{"n_layer": 9, "d_model": 256, "n_experts": 64, "experts_per_token": 2, "d_expert": 160, "d_shared_expert": 128, "activation": "swiglu", "moe_layers": [2, 3, 4, 5, 6, 7, 8], "router_score": "softmax", "normalize_top_k": true, "routed_scale": 1.5, "balance_loss": 0.00466, "balance_bias": false, "shared_expert_gate": true, "init_std_router": 0.0298, "lr_router": 0.0004, "n_head": 8, "n_kv_head": 2, "head_dim": 32, "vocab_size": 8192, "norm": "layernorm", "norm_place": "pre", "norm_eps": 1e-05, "positions": "rope", "rope_base": 10000.0, "rope_fraction": 1.0, "qk_norm": true, "attn_scale": 0.177, "tie_embeddings": false, "parallel_block": false, "init": "normal", "init_std_qkv": 0.0412, "init_std_o": 0.00971, "init_std_up": 0.0412, "init_std_down": 0.00585, "optimizer": "muon_variant", "lr": 0.00403, "lr_mult_up": 1.03, "lr_mult_down": 0.7, "beta1": 0.95, "lr_head": 0.00724, "grad_clip": 1.0, "warmup_steps": 50, "schedule": "wsd", "decay_fraction": 0.456, "decay_shape": "linear", "final_lr_fraction": 0.0, "batch_tokens": 131072, "seq_len": 1024, "doc_mask": true, "train_tokens": 870000000, "steps": 6638, "dataset": "wikipedia_en"}
Below are experts of layer 4 (counted from 0) of a mixture-of-experts language model. Rows are named router (the router's row for the expert), down (a neuron's output weights, with its number) and show model dimensions 64-127. Each number is 500 + 40 x the weight over its row's rms, rounded and kept within 0 to 999. Numbers have three digits each.
Before each expert's rows: a language model's description of what the expert responds to. This comes from a sample of Wikipedia text that the model never trained on.

# expert 19
It responds to: Adjectives before nouns. Descriptive adjectives and word pieces modifying a following noun, especially in sports text, e.g. high, long, major, strong, domin-ated, goals-core-r.
router:487464497518489467540475541494496463486509513537461494532485410469501572488586490565490473526559534544536490493488576497478501483437446490539517451483521532494452504515465481463455543481538474
down5:488496435486467468521484591586455589537468492455461448453473481504476606556505471559533499557502517468484426467542442554458505530516465438512492571500486479529533488411452434463519548526483481
down6:441541514492566479576531568554496502503455462541563569483526516478475516532552494523539476473435501451543544467570524525462629532486500487460587522503549540484520524439537486565516481405447506
down7:487475480474525500481481518564529536480540490536585487518459443490466509560536426522516523542473448527566510549522488512470509488547536543558524474454510450470534537447526440532500466380512434
down8:485536504507478550444420556492514456559507441489498562534450458495434520472536401541442513478490496513462527469502521539478484555473543525555512466607559589571437442469512505553528557500513507
down9:470521480509496507505473411509553447515597482526594476451509507493562595496561501536551502526471554570515468479561561449467521487443522488554492508501600527497454530480475513500473475555515449
down10:533537534523509525448538553480541559500499514498509471486511494484455506514555522428513491464569451589406426493563484505513481494500470508503513492532523524460467584498525470467492441518486491
down11:508535492482552566512508506424467502489479514522514489486526452524468506465509475485537511473502491535433508506520455516446521512522505475476509482483492498417463535498451484510504469410473478
down12:509494484463487553424498558526513530463514464496458525485480492491526511482465500550408598466573454417520513463409433553490544487531536500478470516554477455493535503502519485463456478568519476
down13:487538479507534511565511481412447492521528458520525431513514446442479510448529473507505459459527512551496500555589548445405554564474479449603522483533488463479513498476544501539510540468579528
down14:553511571495515459485523544476455505485568447461582551523493494496457533569530460565486495522500477476501502523533468466481511478457540509434522502507475471502538381461450480469528515481530542
down15:504531526494605473437485496529526529512505533558481541484539487455467530429491495454510499458570528539495431524432536486460439524427455512471578472570534449540523437484482554613474501525463532
down16:463442491463547474535566502484504515496397445493437520521481513507497487418498499469555495452531484503462509515514522529514453519459461556507463395515554505553540514459532463550483494476521485
down17:503540469598485472514492474538446542520489490507511429484498549522509505456460426445518570501538511478506497513465527422538512507527501539513574459540547495517475581549443435398583525569493550
down18:511574476541533468471494538519583568433554411443490515473517482501521548510566513525494504514508513487507497444482515492482547497434543538486520498457440542570451431513448504500537542499555549
down19:491524423528528530500498462542428533456454511485531441490445486510449511425506515559475482488476563484512530510543512547541502562442516479468539432560497582448408508555516504541519593497572450

# expert 8
It responds to: Capital-letter abbreviations. Capital-letter pieces in acronyms and country or league codes in tables (ITA, NAIA, UEFA), plus pieces of Hungarian or Vietnamese names (Cseh).
router:539600462530527476480504491483483486483523521508498515512543505476470520496499484529455474469498481520544486483538498515472491502489564468482484437542535499473479496481491504533482496504524528
down10:553488486547460527580477498570509491494477470559472474460465547510471496412465460499471486465590454513509443508552479529536530444420570569468494499464461584497555469525463549483477596457592464
down11:493538536475543492506476496418508499536458528517514583483454488466478462448575466568522474464489502550448551491542490506488523502450505441465488561469474502418518539527478499541478412453538550
down12:456482507519521564539481430517464483553545501517518479518551548422517518499501503544594490485425540492509461463462460535489533512514505614562481520408546437457540528447482423480491514510446547
down13:529470469542520501569521484558498500527542449515445474525500470534476545462486532498498538461507429491465520495539502394479529499398502507477533500482474487438541516507544473581528523484463504
down14:466463522479554505475518574492477550552536534534440481496520468527502554496478495399488501585469449575478501550522480455449508480476494497504494530493526457535531490492422496498563460508562448
down15:495386542492490615517534489530500526510537467420545477389482480521490480496511558514543497443551424465477472542468526529435491421497505459495482553504417495552521516461511549506434486557585399
down16:458490458498516422427489524463584436426507470538608561449491504540431531499573469515500469508452477424493556481458525499499487500535549574525529478421596561527558606444455496524510501565571502
down17:485490495523543464416476508496449442453497468448592586448537506526548549476498501470462446534516455441496502569474509480562490505502509457526572451435509508496462483525526419472514557513510459
down18:444467536428538519516460516467531561554493478471483586497516481507477439444561519490485505558541537495484498520566485543520491567495481477521519600527504477551565492439497482428491445542464491
down19:427437487517518523468506422507467533573449470524466571439439519542511487570512515472533489531475480536517508569456458454473520491433565475502572457475570451542483461576457562520506487510516479
down20:520479560490511517474496516536516517592444488449456535539487534479509579513530519573504460506414452492541513445470515442497493539515498531505550479438503482509508543528560515496407476461481563
down21:463525466434473471486506508558470505511528534505550451486546508459529547496554489481562504491487524430464575439562516469470517537404525517538507533543543476480491549476443488469475487495529526
down22:586523551521558446549481517564480538541497518556488429537517538495597528559487487448492494470473533501586497480534521457437418478453508567476488510554445508549540463456488504456584516530477525
down23:488488531509483561468497487535448490512463521445579434456509505507601453453507511494413427428530539594504416548534574515523506506531476527558492528501524493427472525532495433529533452539511544
down24:521465596515560514479507523466459581447483465481457444482492432547538477490506481470556579498503509478519583443470527488473543484434528487509533497484498514517502505532459512493548478462503517

# expert 47
It responds to: Coordinating conjunctions. Conjunctions and commas joining list items or clauses, such as and, or, but, while, especially the final and in lists.
router:505453527422476584534546537493493480516426546529479519471518540584474473523564508517486506501513511489598485500407533587503490544449566471421521480512452481565584473466595509443570475546469526
down0:578494607409511476525455521453476529522503498533467518509562465433444476503501551479578579501529571515533465468523478559587525528446521556454425558516480452474538479535473491502509574510484516
down1:500511543500498503534480524614484489502544600513490459522497513523513490491457489566420581565561539459483430518477568484469474543458437442534547455534454502495503467477525471455565520568482461
down2:488453502544488506470462552488553497439516377531531452552473472561553508512531448594522490575517490555509472557539497456446559529432459553448530419512468448550502461449590464456532504470515508
down3:403453522577495529534515537596468514496505474506520522505466498490467464531543542525468487473493532524577489487522508551508518453462472483494523442459549521469449570597536506458505530442506459
down4:529467484567489595508519485454496537601522478524508481496484522452474439486538551482451464465512473579498503510561491404532496531531573454532482501444577469498498421523429497525430535499438547
down5:505525443600509491527519424441504474515554572540388511491514473458478479511518514471604465516524494486579500576529480519546509509489468445546489496482498472515525558498494462590493506479493497
down6:422450483503509478454496499543499481469474491493495532462482493464433432513492492537484548548546415490593510483550515478537480460519482447563474471564507573592436544485496483454486427530539466
down7:445440495503462500552546476511459591528457478494525435490596555546516465489511481530510498488516512483465499532530469500492495462501537547535526491496501498542468500490495491499499446459581485
down8:479593460493526519511472489540507527500498490486442452470552549512492539485557508556478428526460528471513545501519558495481457480494516476447571460458475510484539476513508492428499527484598569
down9:508505546505490528572471428505460452501535532548476477371533487459511495478597542507472496523461539507463545452508476441560525474485467516512520532483482508504476443537544515475494571561547514
down10:469570436574507473459525524483514480534550516473396517493484484609541463464563533573517527386439531477559454536504444510488509465531549455544436500508460465529488551431485561503543458516422512
down11:470507448459456502523543532468495498549480513573501484470527481484516435483470469468498513502513515506539450541488437473462505456505522522442543466429520585531525469426554449475452476481511482
down12:475506494440464561548485521493483477556513544504556515461511543529516474509517493438490478461446479482466513513509526553520479542443556451480514517490470531527531459463512557546558479422448460
down13:527478514445600518461515504498500483468521512514536455429506537500537535562512459460490536506465499473520533548537430509472493454473527444525441529507477474473479483529456506463489472443544518
down14:472479524462522475550475439445521546496550441526455535489550515498483498559533471488567524513474480537539484521479504516499487584565518535493549471464511581491507537612440464524495474479524452

# expert 13
It responds to: Transliterated foreign syllables. Syllable pieces like ka, ta, za, ko and accented vowels inside non-English names, mostly Indian, Slavic or Central Asian, e.g. Bhak-ta, Pak-ka-tha.
router:511547502560536604558515472575480448542490477524571489485543528595520505452531437473486533612576461479522511473533534563568417475540531515504521509554550447457474454475486607525500499544527528
down0:456561517503454481411511489462504487433451503452501489489540541479482472429523513515501494526501402434556490500554447521424433508501502461472460508532484543490464482616485414448526511510506461
down1:488503586546515559417464514538497499434492511443540510518587444479483518515514512491538516535531561483533521561603486512523544493420514499485550481482555551444536576508456505497568556445520577
down2:487450518519408539448508521465556528447530532524570527479555482507490458570507504567485556480467489443479467567468529512432546500508518492506462443506524543448539467559500523539510482487449544
down3:488630427537528490575502447552483429480494493521532476497495498530464447543551536503518443420469474541458463458533478526446594535446498551500503544490492495421483467525439388535454481456493523
down4:542522483485502523461485506505527491460462503470554432423540471503457519510488489456487537558532480446487487511474481482449482511508490450482487512493436555501524511505535495504509526476491478
down5:459495508460452497446511471466407438575550509567558524481568541526486490503430474553492445516557437472465502548507470459515476493485491459516472545457608388497463505514542503471614563573465536
down6:494471529471441528523561491444456511560406503515536415528520472454454460510495486468401545452479517508455536538441553509469578487551508432517521516542507459459604537555516527487498506461530476
down7:482531604470506555483466418484526443445528473495514507502523424431518524446476514573522562464514474462481459492481481463473504486476527490570482523399482442444476442485545511516487466439483497
down8:500532511471518442521526584530490537491562511462489462547542504494504491490529497518507556515450533479500511489490494523517430445515513449546548541508492488550594523431501542467465537434492519
down9:497478496467524455512532485500536583537491502505495537504536482565555444489490456472502485472511450486497444533489487444612468598525521559547512509445539527485519450488505481455529512545460589
down10:522475494544499417475490466404529461527432467494479462460575491447541456513503517462448468516526519582522481461582525471552454469543485514491472413487566465437522539495547486525513547449457470
down11:478444493456502541551514509433472525541524430532541475471543464534478526502511456470486506472510531418432479514412483468546493535505592512527492477458578467497494536446543504572510435514463468
down12:522464541517601499527520461559480536506471550516553413469498508477526485479512423512477532438531516570503428491498476478392505463478528568455557491419520523491436451525470477530488530502483548
down13:487518482532494496457392498538494477430546496569492481509556494441433495497449485551446516440495513495547524496462458478500512475469475511545504507523389449551454510495539414482574494515505515
down14:458558513566464429457460471513475563518509487546542476521498464484524485486559478450510483510507550527454485566445541556431504461505551463519449498553452545565460467528470519534571516483551525

# expert 45
It responds to: Institutions and roles. Nouns for institutions, schools and office holders in biographies, such as University, College, school, President, head coach, court.
router:528441567517458410457426507486459512486496493607482453492503515487563524530498553552499505451488504472506485482510534513504546493522506522502534502412455533442462523481486495476556535458474491
down0:461445490511436506495506492413462526503499482518544474415539594468533488506496552501580526506504446484493546468453542476529578539513488497431473542477503444474521422398490536582449481484393535
down1:526513527480509526531474499501447501521499507490430458467555508542590517477537474458504442488499543436563489542535536467512527497477540451515487538473535526537515429487523577491529512450553521
down2:443568488451500442463463511538481500488526537527524492523510486541538489495502502533587531552488486510475472531445437528503560523501547604493444484526540448511528559513439414540501460543525458
down3:437516523522470442470490462529540501509495527517473506421481553457568464446515551522529485528486513538503556519545500501446498552515557482514447402546459471504491502461520489436417566477473406
down4:492499529478526516484527442569514479473601459499524442516491480505555528484491518551499492483450501429512436506563567488491506554499568461554453526524471443570485466484553466473528524486564518
down5:522522478499534534528425461477491508428490483485542481455465500468531481541517550464434485521490496497517499503495406460450513564466506525486533537479479475547409449457561424459514471494423496
down6:481398517486468510453464460487518471411526552490448527537476503473454516486568481527482460474472515493491440424437488467518478513495433429449453525473476511477501531512542466480537496484531528
down7:547450462478544495553508516609507516529494482469502446490469534471530519438476472498549467448539498548461437452523499468527510520545437549538499518483526495518491436501511517514545500516501580
down8:484461438458502465474434539464556454474598508507517428496492398528530536539508564489528471509490513486513493559520478466475432512475513461510448549472507557505444480527535541533588526473474416
down9:541435488545485530509464432423584447539532563401431504479515481506543503613558528478440584473507450498504506594490431478533444532561535445491448448467467491464458503498481555508482484490524474
down10:523515441495519511424567429501439464496495547487533538460493484472589540494512517518506462528491469488527504508408487469534500492544507482505520518470532455538546501561502519528478519531549529
down11:571512463467605487451511486539481465492519537477540485479472467484458482534529500480540455550499470548509477461480444420542499499576477504448477472478490533527527535557532577512518526470482521
down12:435438437534519518523536534554463495531448514520514513407564521469526425512505479500470541497501541447537454564513492541497441582555402552515455391481464423469547500435472510518466488447497521
down13:491545523400444546499463481455496507534491512481524491504529473462457496469496467494439548471555555515487540497455440495507501528456493594516558478593391523468544555487486556443567470508426483
down14:511501469510560513495508525518527457533463485455538611539539503485502479488503548441548453443457475523451479490468440468500498506501517580428442437586562513476445532457558522471487524486524456

# expert 46
It responds to: Verb-phrase continuations. Mid-word pieces like -ng and participles or adverbs after was, is, be, such as danger, into, now, considered, accepted.
router:520508442466527480506579495528513488565521476495498498547483511454548426458519540514541484475430461549505561505465460446461441565466496524512439514464488536529550574525445429537475416530494539
down0:501470502551477522509565486468558443521462477518499502424546491513552497506537469503526541515471469508535526477426478485559485445568553497502496577536465466503450583410536581536472467462441542
down1:537535463512547532447596447502459535449474495570543471518489535481566535482571490516418501524442515463443448480517523497517528499476480435498481486514462550547556483486502455561493458540480572
down2:432498535529510513486448553561473461461517454432543509501510456495444484551464450458515584585562521564409429477485471462522428428476559554555494468518495554481506505509497547490502541504540557
down3:494537499518489523491497466415525532525492468540493497471460500471576457511570435505581526503552552464439483532464503520493463494486587458477491487512505496487498454517512491502491507454469519
down4:468492476427517521511562451491537527507461518543460493531559477538483462540478561533503552487535468473551463491485475489513444512529501515520416489439556496454486513439481425549436514556525483
down5:518521483458473507518523520459479469439527476556492459511488544534559462543512572562490516531470540576468445490427498540480463467533486458486471499451516487505520476548515493531457517526451489
down6:528567521452493500527511467554415568438494481537456496460504428416481482468469388489521488483529531508522465491481469493518506561445480461502503492485539488534518484432430430487497502545522515
down7:504512463492533573483571455587520543470496470488510446541516504507495536489527529533568554485468487472468546482445513530439477496468599505557444535542482492464508491490495439442484486526527474
down8:500507539599513465483501544532545495531498541477496540500541501455574562543553553464491442473473546500469483506495441412521449544461485452488430495505519476552478488522509547500451503547503503
down9:447475503502525550452558479548439486543468454492535543518505615442505518512526447495493551509464422495540580451528507488586452503513480531497494496546519443428431494509486492486542519481549572
down10:488464547507514550527498453502510471533494567490505549471458531465438461498558458492547517517571531424508468407481495552596540505535442527449521456490545422522505488500450505482485477510509459
down11:532471555538508419504504531481461449504512542537544546473580532513490536503426479523468468469463465532506545555470535438461496430582549503518466446525540427476453461534545461539428460463527495
down12:491432508483534521418550488544475508597486521468544484486536562439519569461440482504465439445447520475557529535561523498533478537543447430522508548491523451516574520608526488519485557496454493
down13:459510468509428491441473524511537566537461383508481430580474467536484603531549528495536519513509499481419490499517553540508501482469540461572469476476616447454523471479510534500541507488545543
down14:437433457543496512582519528487464438477499506562497494576511515481438501513461493502463577485546425434496573512512506494498533505529499442509476560475521503509437468571558507562499548512479428

# expert 48
It responds to: Table cells, database labels. Pieces in tables and infoboxes, such as t in UniProt, zeros and cell words, and labels like Votes, Majority, Total, United.
router:498485500487488469488499466500471567486481515512503484476533509483473459502429466463547431513526468526545469464526544528522438492499444480551408528518435479469462503521501486524524526513500501
down0:507533508437468461460492546439475533479485423535517550504490510494645525519525525463557598481535565438472493543449561526542469480544465492397441431550499519522494546467507498511475494489441559
down1:440587465519507489500502501524530516551587573511510494547442494501484527516566444509511477468458586489558522504471454507601455475438459568488541533518447537410551509487540448442409498458470409
down2:419478562465453480494521540478537462483526553430491431488485500462532572542481460533476531523437502575553538518552515559438489464546476434479497538552506537534558554433536532546479543521467517
down3:498458485517461500479573449565522515521534472544523515510534522553424519520501502539516430520507516441533576507521467559466505421450516502499468478515493492503478545466480494491520603593530556
down4:483558509532544534500491464464419479513517447461512554458484481414491519442517543520480433570481512502560497478467537453583462459455528549498482452528477477465447547542514551449444511481501542
down5:444483485506539523493469473514534533468536540532589498448486445425515434469499554512513510512443536395495500543510550462493427477488488520484453513485527486442602588463524544453498464485506453
down6:467473495518495527548451444529472484493452487543452522499513557505490451540546529538470516532499562514530447532498450534533467507552438542522433537508490542494460529465467505441533570497571548
down7:509464535541465535461483491522519491510547570484498534501481462486605411492523500545503507527512447588440447494543452474511472506531417557508504487498464511539471542535496530435511569458536424
down8:523446445486519503619429546483503473439482651566476503481487512509522497471508538444491467463455501480502460502440465492487539476521438475473456549541547542516497552510508514451557465501470522
down9:495533485459456505431492500565493495497504470537487493515504559491550506522519525505471533576474554502542486500534444483431514537554512455525539488490500492478423457494564474450500499450429510
down10:518462445522514450542500490507525521545521496421515479517527527502517580452558532530515489526507490505499525507432505474490511473476524537487449445519454459523438393443538493475471512505516540
down11:512548514425460459469461511492506464519523515555537506421481552511421524517429514528520564509503473511504482461468525428446437525514475542520547515570536545482464480530537466517492537517498489
down12:537459549489532518445447514518482496444529462441485517382509474529433461504469500534459526553555541555582472507557539450481506531509483568492509525510500499504540550509447484514466465443494466
down13:528459558499462527462493492465468534471558497475513457505489530539507529460476528458536454507397569609528508494468490480495504550506505494489545568492513515508470536507514550572515451447517419
down14:436575454555449448495450506524519544514494480499499509498542488499609537519466516452521540601455502529526557463477507491490562470429533417501457529425446513488520443456506486511532474477550475

# expert 58
It responds to: As and comparison words. The word as in such as, known as, emerged as, plus than, while, because, named, and word-final y in names.
router:501576476492577522509491491492523445599446488466430505532531558514491532547520523527438503474498456455481455491585418512467538459512507468482551555546475525583451498480463462434569478517507504
down0:497532522499536554475529568527498497483599509500476501505478467519467537503470475456542477490576545514496479535590523484547465505460457514545476527478529517430550448481544523429524518503511451
down1:512491499437498507559521477538454485430470497548559531481498538545522513541438480536474501513519496516444428536486516529549482501579545480525457529495469477483533502518562507511537492444480479
down2:514511545498570485521516520518483491432533412447473419536473542469476467515457418475486531506463518498499500508493465513524566464515459542532448502544540490492575531525475477371549534507517457
down3:529478463509503535426453471552480448456485520456518502551496541489496475458420525464513488548507482484521518464465460569456547496483457481605449504562558514539515477516493496511508485462492536
down4:534513425506458532466491538530510514527460535468431414596556505468521579459514507500440465460543506498516480475470441463492513482551526433549545483443567519496493488509477437474504471488459581
down5:534524461502539487498584516511498532519463549482559472486483531538479457463487441475517630490478432564507440470489526552472498431485522552486541482488520491520550517534551506482425511534543491
down6:464489523504494438455519503577534497461558532483570542487431486510415504540526490469504543464531465527510515488571506485503456503476526490536436492518486502436489455507508472496455518488421507
down7:552508476543530564532459549520476458487505538548511474486515435548431487481405521514423527478554502536526498519551527515449584499438410526474501454519534566475473473480535487534496477534579432
down8:560442500539510539507452462429477492496535547538484510502455525459554510574447493553455484520506486538516464537456498497566487531532555491508523532467590549455477463494473491490499485528511469
down9:489431548430606487487550405458526508525550471485515529522486492487526569519517453500557531517547496455391489470453411421502464432479463508513496481476530425502505476502517525514479409563420463
down10:551569517517519530493525577522453445456466493420537509464469443416558497473501502538481528516487488529496499532560407452502493464493488508502505523475553508623543502563556552490392440492536483
down11:472471540443458445555490505451476533574495527510475503441491505525565521526524426546515485533535395524536423474501467557470456517493517509552466515465461478526503526411526539463460468508497500
down12:459497462473479582462504518547449626510522605569525404472526553515469592466503496428447497510443506527515538491349478462487509483529532543460446495469479474523523519483488497546456515500527535
down13:437499511522451544447510502499504530570509498460544511504578536464544510524523518448509473489498521532467461423455558515477555515473512415549495462493489468563509520527458540557486563465549482
down14:575467547459508470601445453421445539495530568474529546454517506476443523504506522461479521511467514456538506512498456514564474572501497508494478497577477556460501465369496530569510563564539514

# expert 57
It responds to: Infobox colons and word pieces. Colons after infobox field labels such as Editor: or Brand:, n inside names like Eisenhower, and New in New York.
router:470496477532564501469447466513539528525494493580504475486539570435547432566401463485464508503487510519524525477578536470511519424552488465466523533467485422553485477465499481545516516465504478
down0:513524516596489571476500508481491458533524537489492544483487492522524524464452442525438416499399577464563494528480478570437435519502540485438472498564479415483555472529496491537537503552483602
down1:554480503529513513439518540497468539536462494515459536532566478470452501431478487451464474524508487513546502517562527495501522501545535551399565466480526529533527498420505483562467507520487498
down2:466491535487448514481554454544547550574487494523582491485540518524480483477488458563539578479519464455431579438471413550549502533490447493542417625470553505513481495531485465447552524482531506
down3:472512519516452527445476500490460483485581562412445562464480466633459515486525453450502507486542515474531454425466495518580575457474492429547477473593444480485527527470496534517491451440448517
down4:493526439451474492480547525473452501522467418466483484501530476528475449601493456483592509475539504480498540529465497521533477493545436499458512533446576487516484549491455505530485443488561474
down5:494543466441564510487435413501484549499501423490538511469437548578472446497463496529504493472509601510509514394529530481484439464490496454559542493564501529528462485493538524467519495457536565
down6:516512497470516505532513508528521520480538463492503540485517530509501542452549463482463528519528473481455501558516494532479507529428470584536511501493521457505569486483478492537554468525537400
down7:496548521547507598481450515470509532475523494471580538437498532483488497505507485450457504500500549468525557437482495445520463474430501482487532477513440533516536492525493475554511483478542486
down8:464525498526511380524471508450537496472531441489515475515534503525541414493510506536510453464581527577453477460480524546413568541578433440531463523547422512551552504518462565493465498488490473
down9:521428508508567539484412537578528477572516505489426523462522478490536467533532464446447517495467466449467498475500490549465499521550488480553497512435505512503507473483435548525582479491556531
down10:511509457537522470586461446424462519482491463467533484550508527497545499528447468484491381517450397538499496430481557454515536542478485504484485531468444490510521524508525531510500491542457541
down11:501573528425462548604503510488454454552495487567450398438432532539480544452560526523567468524507468423435499580413486525441567497562483465474493504502505496493527513404539478560506520439503487
down12:502537535520506542481535478525516420514529515516509541563479427482487524499504417470513527511492514518510510505541572476455511484492463508443559525505422534459500490642510604495534492522459520
down13:506481486535414504530458560467501456558445441470538511506530589460596472471513480468468495487567544540426530493407566499446569489472517481566519523543494518496530448396512487528455599525434483
down14:457504480453534535561448560459495468507453500612441487543499506538508548476480514477508498549489505499498525499454445584484434552491542560511486514547444484420507513417460515480527496479526435

# expert 18
It responds to: Mid-word vowel syllables. Syllable pieces inside a word, often consonant plus a, as in ta, na, la, ima, ona, jo, seen in pr-ima-ry, re-jo-in, Ch-ica-go.
router:511437461451553535504528467482451406519510512470400492510510523523483500492492479460532501463482486538542498494518467459478562506438519543511465461504462543500444493554434577555547558470519514
down0:436444543432533525515544469453472494420500477520572489479437533498483560545507495489512522490484493516557510423520527546459485506504504424510431537484525442524425466509518535520579529545454541
down1:434456477473519499519555496482521490492482471541462519563419531519520495492487482482484490484559470479537465450450454468478461522498486503398490517466453519555507485439467522534468472526442457
down2:496436490459480476468540575463477543567425499518478492460482552458474548482490549513513436499486418571528417528523518508457442544527526523465443463484482509465583490504512456519478463477662513
down3:449449544514462520484471497492523567507480472545453535547470489491494407470514487491451513524471531474516517548433521449573542561529496537519490521595540534512554479510557594510558464454461479
down4:451450514464486460501506448486533529530541506490551486468472498478545484595500520485556461499500436450575470530466533459504482514462507520495513484464480512482472449536533453468510465437581497
down5:517469537510532560447539449468462494504471562490533507555489534567494422521527527473385435512517499553481539492495476471484482438438483544500461520444504427520473508488560534465542407491436544
down6:566551521522431494491510502484539545478480491536500493524444530557492503454514425503498491538509489542429566470496556499414472539483531488501510546545501530492505509587499499456457570466468508
down7:501568481519489462488520506489502495488589538493589477610503486493422480504509501514521471467479558495457550531514479504611462547443480538611459506511576514508442447535482461502431511472500497
down8:486504470522526541480489527497488496528490525519482474517504484492549529455550452533542482478477542491479450470542489559436524450498509532583558538456531458531474474510477433568502487585514545
down9:511585515460468417523520466556500481457524516533483585489530493360531472527489500422429545436529494565519544530458419483552465503404506506542548527588502539512443458493538458466557481519497477
down10:466452463519509528536512502450483489525480482504468498518423408536465472577542497447445467456443462456481572509468483426557449544444458524450443552530500442472493496525481573545470477463582567
down11:491530596529534460471572524481476581440551547588540512532477519503549499533479605544455533477453501484538480444454518376565540550447481489486537484446529491438483444454494472555492448547539564
down12:477543509492519535480555552478506499475443469471542530494505519501535487540521426486530557508572511560485514434505415454565501502502509473581544533539522462522492507547446509497496516467454493
down13:511468524520494544475519495514506543435540529518503410473632499496563502518514526531497452590443478527543493496528518445469548436490550546574530480486633509476440494460579511534532521476462540
down14:434505530545484452485530490596456500509531545511504567453523508509559549462520515504466448493461531515568483501497486546515512520444448550539501496483433566578512486531491480512581467521473496

# expert 38
It responds to: Mid-word pieces, discourse nouns. Middle word pieces like ti, mi, ly (sortied, Rhythmic, Curtis) and discourse words such as instance, example, way, evidence, frequently.
router:524476493494518540519478462498505421536484448545560544531521484510474511551460570528459465433532532502524514472546478490448518504511527479502440509491520493522512432524476525504421539518500474
down0:536567456515466523462500585474514549525470437495538489492550422520474482457546428573448482457474510559537486507521503567520484556506493468504471535544483510458510462500538479517456438481455493
down1:492553494522548441498496434432522488519492465484459487534509510415489516552505534451564446451482471511523496476574525471502561517499483554417495475470530416522470555494515531494544514501543486
down2:455448457425496495461532467496467573510471462492438493476499483493553506514553506561530506454514510469534535571553449474439451590483530436473608522522442489530563533463524525533586406534456468
down3:549491588501505564500432500535458497558487532498515497486493436485491525514581474510450514494517508456498469612483516487539479494570554511486486498530509534428465474434471543497462500500520466
down4:477573546486518497539477425531520468474513482486438450446509488473537580505508491547533500516485501509482470448539466514453462512561527570538450567508509507497472484508512558531590535474363492
down5:508454524520511543494537494529533472505489510460509503511541485522527488513547416410543502500378530471528473515464494481464453439460455484510518576437503463489545551445466587537560555532511510
down6:484535577494536505568531533503501498448518497487565481494511498558463555477509489538468418448592475438460507498476532491537542502498415464510531554630544521507516539590495430453524450483469504
down7:482466526489521472457508530484455479488490511529495502514492571464500442457453482517547544513575480518560466466494431545491538499529527520454535587544448540391549506529542504494564594499458523
down8:496472466499514494496546442498462428536514510489552516499511505487537444561526506455466452494466456546529507543460411491481448480481481532492469466540424482545527487525488531453514475476473498
down9:566464462536458512551568527507543521619507568551582440478510451473524472599573472508497490443436498485460456505419494565468432515523553536537505492472483493481515495485469494558499515502523518
down10:440459541461410485491500529542572478558574406493519523538470497531480488519460472493478569512575515508499470479496569605551511470495463479518487476472545476480518480493493550516465539526518535
down11:576450513451515553445550545552541503482461457459514510538523538500468472515498474515492449481468462511481525494523510462374467562507491428524524495462560526486498487533576532506503413470462516
down12:488485527613631525416518448440471537531523521507538534486582536457535483530484513459528529518490487494489468399493461488484461506517490531541532542506458540589498512559535490491480532544472454
down13:515505540446463460514487384464550431486554477460465515478456475479459502567506588589492519532443447522479504544537510558578469482534553450530444468515560468495557449561453456557499485513512525
down14:496468440467512486476513464496482496456500499497473475532508490462488480593514547550514520507533479577519500406551542456525464498522453494487402452559500478462486496495432494583449495459509475

# expert 27
It responds to: Numeric punctuation. Periods, dashes and percent signs within numbers and abbreviations, such as decimal points in 57.65%, No. 2, Maj., and score dashes.
router:475509492552464585538485452477453451520529492513533532520514412505477539486471510466495505453548500498449479460560452559530547528561506483469523560485455489461529503504549536514446551555537499
down0:504479494462563478497507456538494495518471466497469545513472484474460488494467556491458493539426550532543512461489514475509487489490555485522481534505479516534523532504482459464553457471474517
down1:501501475477527506504515533533448544519493434530521510522504536511515450481533517541572539509514599430533530550536496494536469513573527545515491486483480527524472490394533444480552497413519596
down2:550478493494466516489587450548614487571544542445532473552495475520541480472502502429523539509471521448547545469514477541479540504495521525450488500502477531536534513586472480547521592517499408
down3:480518521467446519510558480440488487440531514500495440527508511429422533503434481486479532587420456497505464594529481529515489551460472477511444453464510567507463479452478460495520437481622538
down4:527473554508506460470466505435505426510518484532479535498412493465523515551497484484572495465501485501493475493481445476463510472495556456456517583475552519450505422579430523544491461431541444
down5:615543443470499476539578600533476516465422520543492515548553489494526456477570503528501487563596468444519524516494487497510448563449509458494431480543532470481528496549419460458475505500472489
down6:534467456518481436458555522561463490525436561535473539529512529487512527540457493506532529518543483503561579494486448494449478488525501591512459518527555471499360500435514497539621483515538482
down7:513465462403510490569514488514553429513452526499515514501517446531487515450478487488469518555514449549473446535503475470467523452452543471528473513522491458419520502405489538440404493504501461
down8:509424500485530483521417464452542462519532580412479530490558421507498427510511468493494489516512533444437503561445522481405447465519512572518482517494497471533480556458409518499454470492506534
down9:520578537438473486569484512483540502453574502477445475508418460616459492440531449496476446555515570516489496550412519516502523507532540409509570524487516497447493464468524498539519480511457480
down10:466553470409542526543511481500499481458432494518519452484447401499520460512489551505490443527492463517541443455535557467526419481493429576426480533500517458502522479505521542497520424460455541
down11:515489589529509477604477508488469434518556437530412563497600496516541504457529469524521445505482515525564480446493427507600487584459569498497517466474455484481452441512584497522472504554548559
down12:474495439573562501491479469476470509521545575490511541461449467562404501492475466484511413508477536508439465508493539492508546461480471543514465491474475522534543575607553473499525535521464449
down13:506519544526542469480566488478553506561497418481484490539613533499488474522588504546472496515474544459531515483533485513477515480558506411510471505507530490612465508505500525439499537567486561
down14:533492488477518458541436512471409596475491488483528557496524514517486498536433442563463467464508507477464493495492519464532506488536495482512544503534503401499576525506560470514434529491518569